Experts of a small language model.
Experts: 12 experts in each of 12 layers, 96 ReGLU neurons an expert, 1 pick a token, a sigmoid router, a shared expert of 192 neurons.
Below are experts of layer 8 (counted from 0) of a mixture-of-experts language model. Rows are named router (the router's row for the expert), gate (a neuron's input weights, with its number), up (a neuron's input weights, with its number) and show model dimensions 0-95. Each number is 128 + 24 x the weight over its row's rms, rounded and kept within 0 to 255. Numbers have three digits each.
After each expert's rows: a language model's description of what the expert responds to; "mostly gets" lists some tokens that are sent to it at least half of the time. This comes from a sample of Wikipedia text that the model never trained on.

# expert 5
router:106142089135131112185124151125153111118159129123080153097116149130149140153177128137186135123124091152112093131145164126127109135169113144100111080120140081098148129119116102097137147122123112185122137122107163127125116126157126067149120104172096124128167157161112127147120125150089119113
gate5:115168130154099093131125195127107109116098131140149172075153185098152129089092150176175120139139143089141123112127122098129121121098103126063160122096118138141147116131105097165091131158098118121152105123137167146153164107155141118098118112134129096155160133144130129147120165153138088107
up5:122140127108085115078104133152104200106115146115125107139139140125090133133134116137084162158104131166153134119139133118111090157131143122198130129113058132168115095169118111112094161094108159146162167155129119144151101130155139140129143124121131117171118087137148142118147106130148138160
gate6:160151085151120080070123142126107124118133124126129140119125146139093120065151167105125112097111130149151131163127134087156125161124136115150099132128115146152143161146091133110180163136154157124128105132128144117193149110109131137138132095134101071151126085106125124095104197118142113121
up6:118110130158149121141090128147155150135118144170148124128127101100131117121125185161139141120178091120134124099118145137071146150109191136094115121138138104075114171125170144158140117118110120116138104122103123118118116101143116134161147140087165130093142125134088112128120119128140120124
What it handles: Paragraph breaks, section markers like ==, table pipes starting rows, sentence-final periods, and determiners like The, its, their.
mostly gets: " that the", "The", " its", "==P", " these", "==C"

# expert 7
router:134156136109139082164087156125078110107132103130148142094144194129164090121169140163144159144103113086146162102149104132132123127162077094145141123153196093124144106163108139134107124155144142135111141107118155099125149153120123172143121107188130133114101167162087189131129133100099134143
gate8:104130120112126115122124111141129171107122101134117118098123065155059111100156130119126125124155128121129182119153083105102141103152107132160182177120155166139117146150073105157114132109152159123114146117124106128155109114111129123126134116115123120118121113151130155161155163141128068135
up8:167171109149146118053155136135131144098136122155124109119127126128107100111151157112125134134117110096159180103141098104129119109167146103127124167105126121117099115137095121145091166122153142122142135096116115090104136118110088115125104121156155146104113096141132076128105140110105076110
gate9:112146139116122075117121218133123123140112159164144120116140176164105144146144191136176120115148150126178102114150164141080146130123137112141122159146148124132130100098121162121090150118138185116125081118142154151135130139127116157165153111105134119158119109151122099146150120162108128131
up9:139118126143120082113102201133124138151123158133161131131124150171126170148132142119184105100153156149166112121117146155088116129115130145122131143137172127122136095076113156127062141103119178098104096131164151155118112129109109147115131138115137139157082143120132116132138157169131151116
What it handles: Opening parentheses like (born, heading equals signs, and infobox field labels in list entries, such as Formula:, Weather:, ==See also==.
mostly gets: " ==", " (born ", "\" (", "==See also==", " ===", "In "

# expert 6
router:118162134112122121102125099137095173165142110086144173116144160122130159115117144126145127147134095161111171137148170131156147148112082131174159096145115167090165090125099153146098169141120112111179156117112148103180166152129119139120138124163126128131134081118119156146154150130118113137
gate0:159153149129132132172115121183131111118138134108118128070124162104120135113133124138107112123150113171142121131110126122129085132080175132119157116105089171111128079131110134130134125130139142103127146105088083145140138152150146134129110126076083160130109171138124118123098115133159128140
up0:104156079183135106181132128171084167122122158140105129091115134107130168171107147132124075121153149162121106143126137111152074153136146146122127147108092135126116165124113103145094110112140107130111115144139128105088134089164154105131165142127141113130085131124144138091129127162157114127
gate1:155084075117113132129130166148157117159127144108154139151154134114162159086151161089177148175106107112127180144151154116143131145131137089142135101112150155107191108149112137098116129131129117171167159163154117150142178140139147118106129099154130112133129138127111162113125101146125143143
up1:116124119133137128119082139115131113118110108136110123148149117098129150144129069145114141131113150146150082142124150122108143105082128172157076127130097125162102146081159126152099116119141185108098117158114147146153110119129130165106096134180143143118143132130140131096092147141198152102
What it handles: Prepositions and function words following a verb in biographical narrative, such as in, of, from, into, against, during, by.
mostly gets: " into", " from", "s in", " against", " during", " by"

# expert 2
router:123133124099144135177135165127133111108148121094160156138104129147132085117188106121156120194142088123126134113108163125109107155145126118159108067154112092129149089107105124129130149141092152117134123088128169128106093144117161144138107116178141160123129135142121086133172144104144122142
gate8:132157139111148125126119146137095145129137123089181182131135138120143143079151153092098155129143136143144102142142127161087134165198112149128093120146103125099170136108136141109136099139152134107121104170165144099136125106117134123155134114104119090107146138104116104130130129122132158156
up8:135159108114127099150149127137097148110145120101118166136113160120114113124119123109136127158175095117186101080125113098109182157157107122147123109161132128112169148085179154122126109124106150132150106103172125118096127143135153112130158111092132121136125144081128157129141100126112082125
gate9:097099083146140137094129159147118083119103154120129150172102138096140144133158148098148102173143135119142126111121130145148162165134064080177114121123111107148125136157136153122127113137150150083125119165140137117127121166149169140131123109135125094109092125163132154117175133112102081155
up9:112100116118131116120101107151134093076123159121143136161129166142127129103119137121129138138100100106106111134127146142136123139116089148135111104168134101113116098154142143152139111170132084103119171129082154142141121117118129197108136105126153113100053117137109159153138116134104118104
What it handles: First digit of years, dates, scores and counts after a pipe, space or comma, such as 2(004), 1(912), and number words like three.
mostly gets: "- N", " four", "1", " three", " two", " six"

# expert 3
router:096101105108152102111137109144137115145178134101144157144130099145163142152120127174123225154178127146142102128141140134134097119115123099073113097159090171143147127160121135115161134112159142138094122090102134082089095123149163117073153125134132145099162164091061094136121171115109101101
gate0:129151135132119132122147167121107101120128090141155166112138131109148156161124160142083120114121135129164141123087117137094116147151086110153107081146100119128139113155153143122100153101105160090085135095100147113148102140140127142149128109132127119128130119120069152115113172096162121095
up0:156124132135140087150156093148132141103091148097112123178166168141077100139122103073139116144124120144138164135134114097143141146106162115133119121117193178192111143147120124107093112153145098141169154123126124160111175086168136100085138116144175082138137136137146099115111118128108128135
gate1:122093173064115134147101091126146144174123130096156139133142135065110115183132120084132143134172150096144134117136130111157147106096132120107090107100065115104109151110120121155102153164111122131128077157136094099101129160149115165113117114126167175136122161142131153128202092144096135084
up1:081147109123133108151133105107128097157171105137148139146109125141120156166170129104151113128127124138088145159158127091173119091142131167126104153102163127159093125122115119114134144094122135150126143141094146114134111109168171169107088131121098163157137141152125138138118155115113122107
What it handles: Stems of verbs split before endings like -ed or -ing, after to, was or and, such as develop, follow, prej(udic)ed, allow.
mostly gets: " direct", " develop", " miss", " follow", " appear", " add"

# expert 9
router:111136110149098124105140148148128117124095138172093125132142156122097110156153137134126164155118142168115110134153122170100119119139159089137089168105175138131123102139145196155143142107164171121132144112149124111137172147105139098183168142116125123134146108128134145131134129146078085123
gate0:132117131085070114120124124125128118110090120120146146091137104148132114119128134138128126159158116158115154123133126178188095134134106121130165127171112096129127115094106159105167105126150122142117123154078126088162110133118104081145164120094116159122107134154148194147148112120112104122
up0:128098109070083098121148123126130135141107111123138115090123116157154099109131130147100076152131137165086142103142101149129148120152123142138142157183145099128117129129143164119164101125125145171130128153090143113160135120092109091136164149098114157131177119140122158124141136111121133148
gate1:110133115093127131111129106143148134098144117095077101144095158109100133115155166161109189135122079130118090084127138125128103130135144095099113123121117085111098151134145123099093189110088122138105126117165139146117167136143155158093111157138106098145151130123131186124153089159137142069
up1:128161108164071136131145140146084083129140099136110142139143156107127116096136135151139165118137131127103115088132122139131073129159132122111117101124110117105083167150119137119129135125101192157117086097140132124128160140115144120156122115130118145107175103162129129094140134172118122094
What it handles: Plural and -ation endings completing nouns, plus relative and subject pronouns in expository prose, such as challeng-es, which, that, it, production.
mostly gets: " that", ", which", " they", " it", ", who", " production"

# expert 10
router:134156137107141125100119117143130116125125118144123112141177152161117115119159095079144118138118155132119151155154121107163193133134110137090157122141139128123108129120152175121132149118138159149136104084100106136117119123091091107104120108151149165108109106105098110168155163099123134095
gate0:107127121089096141103159138144153120147124118108089110119150118149136130124126107068103100127118176169156126147111127114115149154126112093159122134133142125121123153101105161102190128129094121104147096130133165107122110118083131131120153144159099153136059090102102107102159114121158129123
up0:152114133091148167116113116133117137125144130101097156084120116090149125125164124153159126140112129060126104125114104129112132129088137131111132112134158103190116097145120131179132118112151100143151131169127082142118138106114172138135098163129176135117112153131077103144091116094137100117
gate1:132117149097136144144122096124116160114110106127138108110116101109092139132138160150112091110113096113151104123163121103077158126114157105130128107138150107177085136112155156123151176132143116108156138139114107133133136113131135122094120166107128121145118130160146071174146151091153101152
up1:139145135104162129131132111123112130139144131117104109171106093094150142121102145119165115131129123143176117108155118088142147138154143132134152205154097091108147140145090129114139111119137132101118124150148107068140124110137171132141107151166138144135153134118118131121119120129148143114
What it handles: Word-final pieces of Latin species names and surnames in taxonomic lists, plus line breaks and is/was after subjects, such as -ensis, -ianum, -owski.
mostly gets: "',", "ensis", " Racing |", "kov", "\" was", " round)"

# expert 1
router:117119099088116144166141130139098135148120088123154125130134166138135151129155147162130135112140121111093106140148122098153170160140128109164108159178122127125103121119092119102111114129087153126153147170143092121106137150162146166125111196144111164104105118153117146101113101131121142129
gate0:119136136072102152119169153170149148090165127149104121133160150126153190109108130164176138100126147099131137136164124145123149094095124113095152135144134134176123118112137092165116091104099122128153116109118099137102118124077149145162146132129141130131104154116098134097108138087078112093
up0:105123145131082140089103103132099100113137145112083165101117095142156147169118089115141118111094098105093150129133129111112137124130096107111150114120155163148123194135172102151099117108164134094115160115133144131165090105108154146138172118096172119146164077123118121111175147157145160123
gate1:125137108135128149121141100119114127103078131117108161143130146160083170116122130129115121143095179148104112138161178105110158172156112113097152140137168147108088131135118114148131130156122167146151176144101126109121151105140156156159152160147149135106149099130098129151115135141145099125
up1:089100157108162126080124147129071134078082106141116073146129091145120132107139145131143127127114147113118139058110126098091140181131166124150089151129163153117149120119138152136114119163170107124142108137171144134135135149144131129134129140125167146169115130160148103111125113137140126155
What it handles: First piece of a word, often a capital letter or prefix after the or 's, in titles and names, such as E(ffects), In(quisition), un, Super.
mostly gets: " un", " Pro", " E", " re", " Un", " Super"

# expert 11
router:136129121114108128114102110158117186121077107123135114115145144092136154147123115135139151113151112089129097078180123153122134142098135138104101152139110128130134114104112147115147143112106162119115165159123137123148115144090139161158117149117131148075160138130095149108150212123132115109
gate0:107105161117134139121137089174134077117126118181128152112137138096138136111146110121142100131117126125139095141111102121108083129134137165117160125137081126160119097147111120106132119162142156144143112124161103117123161127144162135094139131128121140163118112116164147174130174137162140103
up0:108133105102143098145126100084076156120104153122156154124151152155094138121132156123175092177123094092164120106139130152127147125131121119083118109111175137123146147109142137098128169136121140153073140078111113134125144141105116162127120109177138107099135097136134130170085111115145093111
gate1:159139146101125098083101125150140148168132159161126119098087126085117098163135102126129146165105122113153135140099134124106103081089146083107142096120136099119146147094137129128131135121129135086147195130135123081125145117129116067181129107107147140138118156113126150120150100130123167106
up1:113149089172147154128161150106119104125115082130096127169165140085150085118098105164139100117140181139154129105105149150153128150150140130101154149095091162140138169120149130142118124131126115170137130096099143130082107115157121139142138074152116160142085150156102095102122113107118107097
What it handles: Place and organization name words after of the or in, such as University, County, Army, Connecticut, Commission, Chicago.
mostly gets: " University", " Army", " County", " State", " Center", " Chicago"